{
  "num_hidden_layers": 10,
  "experts_per_token": 3,
  "router_score": "softmax",
  "routed_scale": 1.0,
  "router_bias": true,
  "norm_place": "out",
  "positions": "rope",
  "attn_scale": 0.0884,
  "tie_word_embeddings": false,
  "init_std_qkv": 0.02,
  "init_std_o": 0.00447,
  "init_std_down": 0.00223,
  "decay_fraction": 1.0,
  "batch_tokens": [32768, 65536, 98304],
  "doc_mask": true
}
Below are experts of layer 5 (counted from 0) of a mixture-of-experts language model. Rows are named router (the router's row for the expert), up (a neuron's input weights, with its number) and show model dimensions 384-447. Each number is 500 + 40 x the weight over its row's rms, rounded and kept within 0 to 999. Numbers have three digits each.
After each expert's rows: "gets" lists some tokens that make up at least twice as much of what it gets as of all text. This comes from a sample of Wikipedia text that the model never trained on. Tokens count by the router's weight.

# expert 21
router:525492532561504507541513501448465470490556512531502558502599516553500468411455505601521531520505484504490443530588482505494510465478520457480495544512544437488441536495534468469454542522468485
up0:522526501496542452516523498496478462458457523500461474433548551507481464448488442489490515464506527521503497533529468570517466458592494517422514445445494491479499595474509501547415501504499531
up1:490477522480515510419536577474529517559511522606526469572492520546494531503531560504484488446451470544464446525495446469434469539464551540517474413520502580456528531507549544555470471547539503
up2:523481480502477464524491502538450540496461532478386476487534474443518490497472454494549494502540534534469573494462445608520463578523545526516522461523521521529470535507521494527533510503515434
up3:552433563583446539474534446518490520565503529489582496478556473491502533449552519471498508494511562514530481533554549530448430542535556417536561501491517508456451572518501530559543532497500496
up4:507484532555570444541522469483567431475545493519497505443546535486481503475518379505500537523490526544561480542550452549481490473497531481520542448492466540451480539403535467428410509442544483
up5:515452557510538505491486469477472414444466524551400531585560495486536471428487434577523452530462521459588555533530549502469450491523513482576462556457442470526500410508524436537474464493455579
up6:446495571579586515529520490516511543530487515466444514458562516497576504428519483575441579509484530570535501514531519514550470495544544475496577470543475462507545556456525484513512511550500448
up7:512431622533625482483531508521573428544477505503490482528540548442545471513482505540485537459532472509575500568551403441500497466453542452509467499498502529469550565529449526557456499520484491
up8:482450512563538568495556496525497477439506536498422572488542498479475473455505483503464497534512505495461472528532450517545428514546487485490481476468471520518545495465602465459486566476396515
up9:445528507511492498459527527524455492484406480439476479507562464524498559448481541582478518596513474535515503475533465529462487534519456429537592472521521496530465574454539500494440537540528463
up10:488547519529442516510472476436476543573513559490512434518513540507506554520560559459468536512529480472527469531502520551494446516413579504515475479597512439495473468569532453513498499441493571
up11:479469500508491460525485515491526522470461474520490444542511442539516529493487550591545513433518492495551511511565468486443562458499487495515467579429536444516453452544504539505487409450489466
up12:540452503443566472506542482569500527544495519495558536502518473486463513493547468583435496565497472529563477550546515546471505475570457485482511421388440543461521490442500476419529450462470441
up13:462569557541481500414599521523450482563471481467504523433573483528486501501522484508508506477494499572507510541513537457500527567544507487521518533583431523555527563453461448468490506451540463
up14:544428457498489501490569517502552545443493505498486519530504520418516483468477459450503494428439475500484533562529488445518487523508528531556528529499496525555534451482514460484476469475475483
gets: " (", "\n", ".\n\n", " \"", " A", ")\n"

# expert 24
router:442537488487542464495461471441492452519513525597477506527576491530504555489522544540459543471467503471484448509538425485522453517505492458521534452507513498487481469480518436448408452497440503
up0:505538420480512523515503557410608486487495468436432557508446479482478563479413500547553484563518493485486466477550486390491506469534468541505483513523487572437437499524505612534453472459476560
up1:442480465539508597437559527561576475584467506535585504513565552597602519521539537495524512458488470558559554500538501464522473541449507519520493486522549483456550503416487466431474504554593496
up2:470502497475480446485504524437495494512512474499539575510486466563512534513613496447477549512533480497459463498496529508493496420500550542448484520471533423493535492504498498520468439538524397
up3:513511543492468529502462532503558544500507487490518554440566522546525519506482479524476477533506504537456479511567488487504568483496533489560565521511444451530567463573487501483515498451547565
up4:527474471493537518477559462528524442478404467519471465533465450490512483522499544473516470505456460548427476502515442452484515455404443560518510569496382410549513532465509459433423452513515488
up5:494551496562466460457525560552519456493517513526525502562526448515519548568498527446467525516487494583475541471499525523450509504493481554474452525445548506544519502464495566517473476559576518
up6:521506559517526457459568440482480437544510509482593476443484517450492461474531500493462475444494550477481438516508501508496399580498528505528496493516492488490461518534441489522473564520519502
up7:397554498398425487459519481437444469542569497542560570444519456583504545536555461501478559470453456541462427483544477466490431515553492532473528502457564433551523458448417503533489458467540513
up8:440429517502523492500514450529493404511495534528518547400509604481488473536565524564535500533539516507606540533558497486493480499529526477493558462484482536494478575498519501496518480539540481
up9:493495496524551556484460493560480544492469489520446515555594518484493516529487386518482537437594538503489521524515458508450484508513504487486461566517487494455549480488522514528457518479576446
up10:511437543510522469530517512442542526504494507478532542460505489494443511479620566532500547507490445512490523531545473553558469542565504458519502518399491519482446471496534460521475505528499463
up11:427606561445467415462551515503490501519543493492442522507489498441493470497528471515539494559574468477487499616554485461488370520515530488467497453426490529488497521523499494522503489470513501
up12:484536612464550500431475448511492573522561507560486495574527453402503451491545554472492522450529516521456463566529511448504515502496534483548417506532530493475525466470502475408483525464553496
up13:504433539530514484516494494488469467508438531512483552515485483447492471483514538500475511469469504507490495531483487540452487517474465469545479519374456511489497520469524488492446481528481511
up14:492509526475560457510535410466477496521516487592550530481458468465522499470545598521514529493500482477401501531490539527454467543550480505544492524452490473422404523541477485471510556539477429
gets: ".", "-", ",", ".\n\n", " with", ";"

# expert 31
router:493473478507493482442539529429512514498483543473506554472486533510528512469520526573466495511459506465469524493587465511545492507529517458565477469519522418514428551503471480474424432554476493
up0:501489499482500510475492476493501501412534548479577473486535434490589540502511556538528517494518455526503463477477552479604510491588538461522544505594541491483456474519452574567471569561551560
up1:480551533483506531424456534478450468363532546514544515500475512511521529517558470502482494522480481495481490515502528505573470525498556504496455477513554451504472510496521515578545497455538488
up2:535498603586600486467507511542482498537493508501494511422585415541506456474485489516508503430497427474512480589555572504525518479454554445472468522459474533506450534544509429500513473502450536
up3:562461507544537549526517452527456416506492530554445490444537594518477512490489473477448475490487474532511505516528517487547473528519607513503470465530463510542551527427518437527430544544536556
up4:440525497533445538496550551461460517483525533424535532542483469525488511459468454557561479543442529452509486498521500490443574485493471450528538505511493464514508513475564474481532442525501493
up5:467495528509538484557419516430511546403420494497449449534543509452541462489546491469514562453533625591493425441505479518506490491508524542496562508483535484566466544413463489492559522403499461
up6:460492457457524455509484493511417399509476529511440540480520530537467518543519541542480548530540417536460523437487548566445482526482512427542502556526568479464479566516480573562516457587467475
up7:536510511463524500521589491556540520441464510534589490495506531499455519516474632413495511586538537480512503523496516500457523511537466510431479547509505580496515477521548446545550469509528531
up8:446499593496491439471450476455518487509500480488526410545481532526547537396493527569499515486546529484526512427467508535491573512605494478510498517466529506522433508494551548583564542534389531
up9:478470477455558485483521482597486428493406517486562475470470508419498562479479521481485492514518477519463489557493527493525505472452482443503454494538573519489548465480535466517488479479521458
up10:548557526476530474439633486470541501541499530540468510435517500506503545451538513461490469489502502564526434580513547495516492510472492499426467550503521438500555501462488533474519509481560414
up11:489548514446520469493504499511524536497525492498524500518492492581498582516528454567452543426470507448474493476458527556554485460488492524561581509435523471468552438490563577457531488495479579
up12:454520470586518440465530558530536546452442514492391448477512539495501477492485573472524508557480526515523502504520479515514553516465510435493567584478460474556442524510518525500569494507528557
up13:486492578510562523567546510550499475461491530510508429468513527531483507458445497555476504511506413491528503556576598556506444494516503473512536542495497488509477514466533469474488492399491509
up14:498544561539514480538499457504465466473569514532466533496544526537554523510504481444542458491512495584472491497471522461409502528522452565480585493539456504516525506498502512474505503444447503
gets: " and", ",", "==", "===", " or", " two"

# expert 10
router:484428430471532528439530586517450529508460576507485528510545503479450534469536470523536590499504460533440478476511422557481501536542543519570540502455521482450498542436524464448448536487488487
up0:490505438413515458445450509481575444444545501479524427528473497458490549418470547509516562489536524479459457491513498549457447491527489476491493506494587481502489407489472419545514485520470462
up1:438507480491565501519512583481525540526482561513454467450494527494527554519506589486585456506525448416472502575503478499471443519479462410565479457472627476533522555541548471428489502508517517
up2:455531472433521480527485525502479470531491502503502505358515528491486519464548480512439548466531460472531516492518486518505555452511444455495449508521483547424556554490496476456513479542580473
up3:539490527482485536485541439479484490470443481496519449464535504470544526454434522533525459454488440499454483504467552510517536518480489557423480464531548475547542479467520465538494472550472460
up4:470516447461470478411460552540426426531538468549449480464436497467457598546513504550481561413537464547512464458506460561502527510522535487486462548449486527497560473538488532521522553518530413
up5:527524482512496513472480483429527477412461535440506533518523498482478476414446563486408468370452474443493503553467495578411523557520522538562563523447580517489461404564483476437560511509516443
up6:501608512494534502565520486405484500461537528478495569549525495490470552494439528543464541507506494574521432452474540512445393526556496506545590473452475531486535563490512456530548586492593431
up7:532501538435461485493476460481448479437477450490449528518510555440437447480496519523487582483424491566437431494528522508427458565466507485473530505552489473500504516526500578495529528500426497
up8:538546504514540496487452514506458515507427579475429480533452428490526556517442488549482541526570519544526489518520437461489468536482551468495464501591518485522502496549505533566519547541516519
up9:522509497447559531504505469509539519466527511595505516457512447489490517441419485512508545552450507582453439476531559457562435556529490530511512542490467464457434510504466468579492564485452449
up10:509477464522509460476564575472518523576508497491495507488523476454492512475464512519539548571531463516523516531548494484543498488530519462525437452459454548509536599472554446516518535487464478
up11:481499545495573520528456492453506489509514515479504541507561497546543520510488469496520512548476564459541454529533445455476464497512508465444562542489577565407442516526501493473507488471505535
up12:578544561517492519485506528449521567507400480484439504526536418489490529487526501469483476564417483544499495577512539479517424486480503529472520546562496458452521463501471502531554527476441493
up13:510516539470525469532574496526529550421436523433461502466559491445504415432476523499497504514536526534519506460475542519461573527482527535526558506533509507560496500458493443489540489496518488
up14:462517451489479499457579512548509495481464575586508520489534459470518587492474528550502590495549566470505497509517493481487518506449556489445496489498491469427501508602537502489553506491434477
gets: " ", "20", ")", "\"", "e", " this"

# expert 20
router:467501509483521454450518469494478430506464539483485481536495504489553562479503461578472559547532501562534541537591477470575479479521513499559566472548448462515526524483555479471422521466506492
up0:547446504509504545459477485523573438497479548503511506565496475539502476529506471466425540520488487535518517528513529553486532590459571514499523533552477489500541486511478446456492456532530486
up1:430573480482441480579471594511468401483569487501575463527521500481512504518441532503485481477459415556473474473538518455547553551483571531456545492500534524564544525445498484544460492501486398
up2:513535475498478556426491527519520538521456544568506457512529504516504568455434530497549521515509569435465555440514535465402509470409527598493440485507525534545486447499529473495498478498489522
up3:491509605487494553432496505438488459506517498539462485514502467408555475533500541498558547484537501569498444544518543519506554481476556465532513480469558499453497498485518512558436459514452550
up4:500519520544514441475526478526554509514466559484535535504553507495555497464528523504505503526467510572562524440477472486494518543550514584473523523570473516523457415433480470482520446524511482
up5:544440549535497442500504473459444485516500531463495452481468549504520560440484482511547530515494408475531424491541455487467487545477565376469477497475526565492515554512493555550471442549502502
up6:532526462518503565452551571484426437568544492483500587468508513521442495533519522484487533529568423405522507580475529487471485458568529453533547470456569526521488414517545509463499472554538475
up7:491546512543494570467565477520521528423448524458517479521542531497446531444449465525479519540513583475516556469542448541437481507476530575514451503511481542534504552523533490488481487539522499
up8:456422506461477491526469505501484471502482531440418509542447488458519463472487442476517498469486553508523428525515415524448612515444573498515521516544409554512453432543551504465450530499482514
up9:526478521490494553462513640486547488530513568533507486460532531574529544444559560467542495496427473496493502497515543501501494526457480485486474506504530489458514469487503542450506507469444558
up10:501520483490474483468477477542530547510489497558495508423439461543541456468452445444495532536526428550519494490526417457507468493515458550471471495495611423547524536543544438548545489504487537
up11:463587503525503382561565496544479568421506516496492489513516496512524447526475444582556525514535476493479498518552536520518450579576559532477484512523435538514481442392535428450486466474465514
up12:476493473547572534481428475467527447457504572499414479474527452487499485519515509437479485477504467524460491545556485463475474552474520502481500479451546545448524540434487516480477435461478472
up13:572579526497512484585488477483543445470588500514408474493532547589472515546507519452518585489489523564425479437481483545443514468526453461506532465468502460500472555483495554485513460483480487
up14:420536441492533471480491544439619532472494476524504414490441455522457498466439594517524515506574494547481487430494523451482483551547495513489463528497561467559459532543548480573502505435511469
gets: "ly", " and", " had", "al", " has", " have"

# expert 2
router:410523577499514446445537515483478535455536499539493516506525503460576585521530521514406526467562538526503501471547554537534494581513620514503465489475528483484511526431469471565469461467470508
up0:519453561523491486510571427484517465465571520576576505505474518516516526503492471453537527553511570575505513550481448517559505455570476543502503511557523526538521453550560485450453507494451485
up1:502487578451531560458522383534476478442535486541536451507521526438568559492537496514523486493567520517539474508482483509455475504483486456505538456564497478528570525484478419487418462493511473
up2:517498543550475610495465521508468427434497505482408570521480528502539451461539500429464477483556518396483515541496533430571400427564454466548561502561565497517521460453527579506454455483514579
up3:523497492536543526486504432483491460452519502478478492461515483487554471480423487509501508454463482563529557540568505474424510548494514481548476525415513470510515507505538461456458478485502438
up4:488554468520542517393446531494447508486487500578526564557518504507584527470572564537506501504532475480532529469473487497439502413566442558447473504513540569498518500558471542523466523458504469
up5:487571444433467516476483503493548458427522506485446543519534464532504479518520441475432514466458582540479491516509488532491512478524535487544489503486487550411527484469449452498534512494453501
up6:485488518547552436474557459475533475465520490491462481478533496509473523485478521514495500501502439600463491497511482525459477573498527514486495462459463561535459498468513553487516476555486472
up7:492543539513537498466505521525624447472475531548528423484546549479555501556538500491489518520559555533464538555523478550491486418504474523474454479500483522540535517539510502490478462462509486
up8:536442500484539428481515460504473497455490521450544492474507484525447484462515526513514505474498513532545532498505484542546490484532558427464484508440456536608474528557511423497542521514476444
up9:484515549519505457502543471530483472505515491531517528393529589558542506477490537489454503467484485525561440538513503466532403537458475519406492545538532493464538531512534467451441474508440459
up10:488508545411476421484435478506517518482519502572545518540504563558539495473551492520463482445493510520513458525457566502479482497538498458494503487490567413524502544538550510507520476468470514
up11:456483504534551535440453502459552496431508439452512503474464488484549531504516473464509499507516523511468514485499537501534436480537510561525534581576558443518505474480492518532530469457495450
up12:511549461520392480469496452473465399545483449406432574540507512496508482466422555487510496543502500457472535466504592431479487560520532476496494517476448503484471416437496426485512496491444475
up13:516486524501534554475541526418496534518528523572487466551543506572526426552466496525484495452508461588470507469546439538504498568516559449538545509542476495515513521443509446473477489531481518
up14:600450498490483570477563480511613532475450477557473514467460490540521518562528504450551538553552541532560534462476576395442451447525451429491551444573542471418552458468526498475451511516533510
gets: " is", " was", "ed", "\n", "==\n", " John"

# expert 1
router:493482485492478418465595489507460479485557588574480472462543505545582548503554452482495593450490520553501439547566437450537557522535604511485543468523472503456487467424527460536517486509501495
up0:483529420520440543451496484483444439483490513477483470578452461466532533501467527435475538534528489506454427487520519492608463526489524548529464542521493458492426425503580483489505520517517533
up1:546498497476534485549419416521480418497521488476519536557451472496551551492437538495501475433550515518493496479423541513472528497456501566502430470436497468490460491503507516543456492496546450
up2:481435500484478473464508540479521478483502513539482462520509484503439552466472513556501543473498487553510493566501509474576512516491541454501431501481473437520509559528527501518533546545466454
up3:523519521488548506497517477493521494466471500564516433500473488590548562467469539504530473495533524484464455516474526472446518552427439561437480529524482454540460510529488505509421494532609571
up4:491458539506617573470592454451432443459442492538522519482575500458581557489484491518438517497496506499506455470492621484518502480519489501438543442484489537566510504478498491522468437519500582
up5:547448569489545464464545430466438511523529475511515477512443497451458500536566510473432522476426461523494484576530556576553530520524524498466477549537565515441510509565575472506471501470456578
up6:533457521532543466497531495494593505507500511575462503571555559504561428501535519593432522502456499552530491550515477548590560501497557493514535507522419516478499522424494461450527528502479488
up7:485479435531530491455490473556559535461452478524501588470522479495530501507494521558463539468478541536526559535518435435486507447524496565468420456530502452513535495448502431478467470526452428
up8:481496514555501522509568523503535541582540500626498605407554524414475479504554548530489511492490516456513477502513536515455480520522465529481422451461569566459514546513570401486402502496444500
up9:508501532451515497511453448489453422562510528567557506436537471457537460507541506450564502476516484422403500530531602514487449595534559465533464460519548490497490590478566532495520451493463517
up10:488581538436509508517453417422458411461535505552453531497503479541527461519511450464516529444500495522433492504579422476515490505498527580577556479497512464414497458506512415469517415471596513
up11:431542487505531548473489501484473516510495524463478547495447499546527496432435518562501511510472463526503551551488490511517444524390498509506553446583536504557513579532507536337432600488571485
up12:528509518553550492472478556437462470523557500457410421498424542522544478471437466523532581483521500500521488425507490574558578486524553580498560525576556540474430548457564484449505463461464530
up13:541501528470518493522480456563616511468532560457440587529522468526555450525518487542463460438523502555508542470470486508501457517482476481495440556456493460527543501558429549515549524518471486
up14:503568508533491516512494469515519567467536485500494457486533516460531484498526491502520475485479522503489498585517529518556509562439454454487534474537558567486546576504591470474462520540481501
gets: " in", " for", " as", " |", "o", "or"

# expert 25
router:537506562521517486438518415426503520519487511532590513577530564514585544493486501554512566580490467552521517454566548450514494475482549526466521573493497461483444488524537529443487532512505511
up0:460460479480531457549564519466470533456556519511514408521463519503512539478509557540503499492541458541512501516474488524496482478561520508462477603480559544494478414515475476485416467547529517
up1:496507520511539545475479525510510442518521546520584469512540480543484492519506510529516552465530501540446475520537469568544486546435476477503540522493549525515505419529581545484436551535515511
up2:468464540499550500496579477401457473512544476532472474531545555495474502479512528508481475580552603484519480512594477534560510520396507536431426488423558459531518578543505509547522558479484562
up3:457483500521440517473594476481446500559445480511497538503465517522473521526544501421536428470514493510464412530519525504587500519517557504482513522552504530513493505522504469582500463453498483
up4:423473519490457512500546486496534525455557543560471557484583493496533565516517469517467528463510548491509485524498443496529468491591554433563620508508507490561447466496518478525425528555450509
up5:568556498532549480493457485512490546535535525479513558576461504502468466494468559487485512510460537566421492416536515482500554480493510484514501483559475518496466450511456491495555553453522493
up6:479508486521494468394492499464438518472471488504451535510449521567527485496648569545480557487463453554496475470526441544552433446583536426480440461534513471455530482549500563558442471474527457
up7:535472491501498473506533488532515548450522519479517501505486514525503510486516472541532447513483497442514539479545497541485484420443463428478489500517571544511550524497516530514447475538536496
up8:542519476591506477460564544499489543500514531498567522559499510457538552519472496518515544497493558474576470489524504522543538519444553460488512528573488512505494497516553423437444537521453490
up9:456481457517514535497503466610390506492476492545544467487524601494476468496502454549520557506481468492557481551586516480475535491480519533548567480485468462597527505566480473528455454444475555
up10:439444572485484510500547451500538440516469520510493484437479418446505445514470530437537483454540521541462509463541482515484447565537467479554565471511430505522500532488518497441504489412435490
up11:560493528400496486469596491478484574596482503445501445535513489424571550518471468470472526497482464469471482385433515517521490499440543511504517546473464520527505544529439465517533494444486413
up12:440421492547565500466555479527470500545539560471419456432468530485529507450550471602440527586523487508544550466560443507486535550495523479486500487489569532426496533505501467563471476489483498
up13:457482508512463466462397431540446482496446459472481516491471453509534457493489591542505498524485535466509504395525522504550524506503487502543477476583525444462463531511470547492471524405466545
up14:518424520519519473488506583505511474499529494528453508469449521514481429459553491528470525518495381564489502507541530493511476483390484487493461535393501489485496572465510486452475479491439475
gets: " ", " that", " which", " of", "u", " as"

# expert 23
router:453499519543470520391531474503512461483539536518496501534554581568576504465558503500510541570473441500511527571540470549545474484478543495556584562516493498472479555527505481455495485532444497
up0:420440491457472510515515476466506483519554592501528515466445562527511465502593459519540517473527524459456418544541459493473551523508572479501507484439600461472473436588487463487496485536501543
up1:549562542516507507521560479439485466476506461522567509469507472520469462542448534459435492522545512484512506549550506479534518505420470489569492537523479504491468517568455567524454482498567492
up2:509487510494433543353542503506549478483476514550490475555487449543542455536527506470508536477465475499541492487545517545509497493486477575505516513544455512511543545511527460549414452476502447
up3:520372515483516498510482480468489460496462494442516527492485499484507425525522586569485475540522497408511499501515525526506520538522483560562495517533487518478466471566541498466477497490434509
up4:592504456459511425451466471446506609428497506476483443552515560507524474531476558468540502520504533503541573407514488498581465532523539431524482529497474512521491473518487443440534512438483473
up5:518549510526544514423538501523467509514442511505429549437560503535506466458578529539480572398516542491528409475498513550488534471588593375502566474490479508514485410484500501502496505535483464
up6:484507513543468505450472471439415531488490477505570542536429515449458519458513452483446511492425514503580417474514505477448498534520442510500514546554435473590461495547482512565545480480488490
up7:528441462466472496542527492476496476461522586436482526535437384502518455513433511523513569510496585486493471495575509524531529491512608507454513461462500376501451513528540467584512522552562528
up8:496442574447497507443635461507510566465479512497528516530577482505534463531485513547510509519502508461548449515513549482459483458518560548426484558510488472523494417520487450492479488566519475
up9:471446542448472457508554501453544441439445491488538456492559484540469505542499508509534506509567453568507448440493496530482552456538510407484525484546502496498456553553542392497451435510425520
up10:539520463429531377426592543532520505493522524542495513527491497572484416510527537518561551469542477577548461561488533503500458484518477574501448509478526441441485527439533519460470509458579458
up11:510543439500553562473525540499479590536532510590459486524534549486469540467486496558490509549488485528499554546519470470568518474517552471527478494520447413509447515496567534533464500492457468
up12:461458527527538443463574467521478556472485473479482497465512546494572528475531513502460552495492547501513516510520499564567444496472525431534477506458531498524551455471486463505515521477485480
up13:510482490540587444445567553538533502500447487611529487529466531508456494471535539497492538531496468435455495494464522486597503537494494534476543506478519503533519511537504450587479479508464484
up14:440440523543470548570444485444412503492504500499489555494441553559480517419540471479521509496537552507421519485550425483529474510474539508571546470497515505522441590523450461417495553539515520
gets: "'s", " his", " its", "'", ":", " their"

# expert 5
router:479448508504566481491508508448476429539487508491478473496533523560536465513501500522448561502411507516531468522521459555554519546469563471467471450554513531495453508487504493527434507511471490
up0:449526429537471575465486465417508482523552511499420446553538483558509561450503521557505549461409581561456442490493502462543499602539528493599526507545496489532483450483491531468459495542479521
up1:462521515563507453464512526549469464525393518496526563488597468495481538483576481503481535497525405479454449533515454514454440527484482432460466552521475534532492426527522466482452456499540501
up2:471555489510437571510472439471514535488463526471495491511515443548567475553414420455515487472588517488503488501499512513531385518521520501530495494487483525531448475536433519520473561452491473
up3:503468456572486460522513551512474543545476515476526545467526491399499503446454536501465439486522466492532583497460504495411545460492548507582441440542484530565575478454549552478565451516480501
up4:504546540451467511472558478574489458474524491521492601521582437523494527519525590522479507503600542533458438511526506469482478482582513517556450541487486461442521436486566554499424489577529503
up5:528415398476549535517514468514548478445591481523528493463473521536498489507462402488495501476523523513448544447527616541510466535557459481468575502513558488513528542339533490454489532428494451
up6:537477542533475518481491472497441469514497543482502562457492517427520496459502509511460457504466491572497503507551460538510522569519439508519587508521509492567480542488521503492513497551505462
up7:513573466492469505508535517509529527486582557459546473489497493551531453521432442477498482384543529555506586446518457512442508531482490506516480504550544493405522493434498520492504490500497468
up8:553473510559544632539499458470469426541510502515511560556512503515471522511471557480470514431511506535472420589509440532489492540485485501466517580447400547452546466486446549486453475428549565
up9:482437483471543475458489539531540506503451513547502517516525430501459483474506461512444493455502511491516488421483462471425499574461495463494460447490604513581577506543507483410402426522482451
up10:538527548481570504500603437555474449450546503528390487452550425439512539501517455484532519550545482503481523555551451511504487459492536513490493537460467450458537471485549497520453553486515489
up11:515436410434510479464524476498488581521526490500608538427565451506549477558553510532500532468489464539498578422481555487598518490517505511441441454521554480483501518441514463518555499565484386
up12:468511417495478477506520504497511547467528515472501576522465527458513509516442463469549504542518550516529522517513445502494514537437444455576560588472449442564500456504539517463516507558500523
up13:455541464476486468511476510470471363565532464527480464498476436449517560547504506536514463513555491448531533560517610473470539480490450502540497485509518457428483508554508426530475479480475508
up14:410521475540541494462505495404483571435549522564436543437479566467507526516555503559506524530459495520388426542515440577341516468525486484458470526469518502471512419520548542515516445471518512
gets: " the", " of", ":", " a", " The", " |"

# expert 0
router:465483498461594473489521571451469417520510530524498524510546479486488546440549533533535523486487491511460449555579514554471526574520501477578458464516514487493482546503523431482421475571496489
up0:462506532516502492466614480502471447513498528508542403453589622587544530484551452500471510344555563508539503503529435503506533550540515484490562443526446572503533538443607446483485488518516463
up1:552469489575545523511554493497470548499487495476505428446485428491526466466490499477461504458480449508574495544514462576496444526493538452460530424533442534527494477493518460488508472446506430
up2:453529460505427460485487547518497508492535544469557504515522483505591493483466498471490521493424516507506471433492497497470498521466557512475507430532577519467481548547527418458502356479550458
up3:474466491537504625508607503510527466531494501482554541498507550500509516535542418513486533436507550508493505531533414488523466552543498423509577541603440540519485553452501534515501533493490510
up4:497462551501457416462503530551452493444405494488525511454570533469544496479485531580460486477580481508494503510502596495432473552473526480483491506482537477540438435472496529494527511504428578
up5:494493537441491487482528433535517437506490473500545507485494486503483483454552448454518473463440500519617536594510472464532504538555529477506525483498504519496492614479498594458520492571493477
up6:516502526486519456487496472466431450533569501551493457546482519466518488515544581574466532492461435518463498490523478500525497485450467518592454524460496586512531433548458485468461522464546507
up7:572471555475479465444481519457500488519464482535390594461505519519448544463508552513506507467512578494534474526488475492438489590498539469538493498474534428477491509541491513557525435511509519
up8:491552543454492456494490478505503453567472535537441508500495492501542461504530501476580494526585476533409569433543517459496535503433530480430512467491536535438501508525420525494501498564430542
up9:453526409448448549519448481440555438521490470445503517563469404482488547477503465524508540474444538453450447445517579445512447543557494466522465491525442492480437488466476569503510519495546567
up10:523504539444537356494505477497507452529494551505531540520560525535556560514539511523509486591588522466493483570579492438507525446456504466477477471475532520399476512514567462449447526464522556
up11:455479415478441461521478544538501477513435479508508502466530565505514484512518526517420523518578494466461479469481435471456478482466502560549476489471531482498512490563466487489462539457468519
up12:561498539456535453432561551444453518538507502555451494522619496533480506451542548508495487547538453470447488576534479538499505520511467480484499465493500525449480533575622521422411487500469457
up13:506445492463478515532552514480492479467449505522531541488452481502492531470490452499450563494460493487508441555554515520478525518531484498454518508510528519536554531532470452462463544519500463
up14:530542456472471415521506548464425471450538488466522482531502436538519547488433490500538566508479450490590442444479505474519474596569490514528489474530542464531485498467466501511513522518524511
gets: "19", " ", "20", "18", "0", " |\n"

# expert 17
router:484510507478512428464558480480546510516468580500540535492552474486563561488488516507514511455506491486519535528549495452542489512517577531479527445522518444456526519442544438450504437563429492
up0:540522457485557499481468543539563508523505516551523471506527483538466526470514498504495504565532459450428481492470547484491421588483468552448494481474567521423510506448566454467514482521481499
up1:450483473530428538498459547487479551525562541551484507539479470530572487474486510452492480487547500487482499404456501550422469572533527509521510510500504469530482401427494497534523475493539480
up2:483490479592508447522483516496413468469523540500511494467472497469504489556604477541526523488486489535520499577523524535425451498522538527538584507481523475452492458445542501497390540478527518
up3:472448468529513533466498494505514435430474493471536468492469543480512480496563467598454524459537474476527468519501453457511445480511530531531482517513516435499447399474524492519482480508512568
up4:483523460553516446494463595512570424457529469486506490445540519526471483466515431596528542493501550472537455532513484477473533503454540580491519497491527500565465528479484397445461467521529455
up5:595480477534559551458486544422461516477479513480454473546530517564561492546562484529443562512458512458427505553531492516563544468525530518519522415491511493425548608496496460505399534436410524
up6:538545523516535583477414521471451482519492502531477460456488535439429497434572539537481454514525456475457485584511501520530538485532465489443490597501412485454546434535547507514477517506537526
up7:448453468550398562543467477596503521541465588495505454570475519513529526557496466517548496529526487460516550543462510497504484489478513509509555573483453469521506531559439416412488510539551520
up8:545551457541500496515474463485463425409428549496527537578540495495587510535499467484466483465568513498487500462495491539576454525472503450581493485514464467444484490491467506564527476516543400
up9:520499495496485569430503482504428505500525487473513572515435426489519581485533473527473483510534480472453518493461527481514533526575496468550464515500481522484448575438516608514489472509564534
up10:535565423516540523472493505504497473450490513479456479482523481495547521510503484586482534467487527540541521477503434472544467554527535532586481539569391469570509445449506527441532516463458503
up11:520465416547481440467483485488484520473418538503527525502526463522606471467548493513428515471501448513509540461537510489547481509527552504520516517535540489519502521560508528482422514460452512
up12:488450448502568509519531466428465530497463485482528550451545463488619584508510450505476513592561493567539488459503523530613438465558554489486603471438518494527478505501493519515415499574521444
up13:514506518444525474448463485483481491477514511510507538554488515507457518401439452566505486596487507450566448540549422418491565517511482466457480497504504437479510537535462513555428518509514449
up14:475495520619557420414495483492558456499491469567509563504513453526548524456441554472433467500511594474553533479535475413431451552469502562502450490446526433553533538481517478443479551545454529
gets: " was", " M", " K", "en", " were", "s"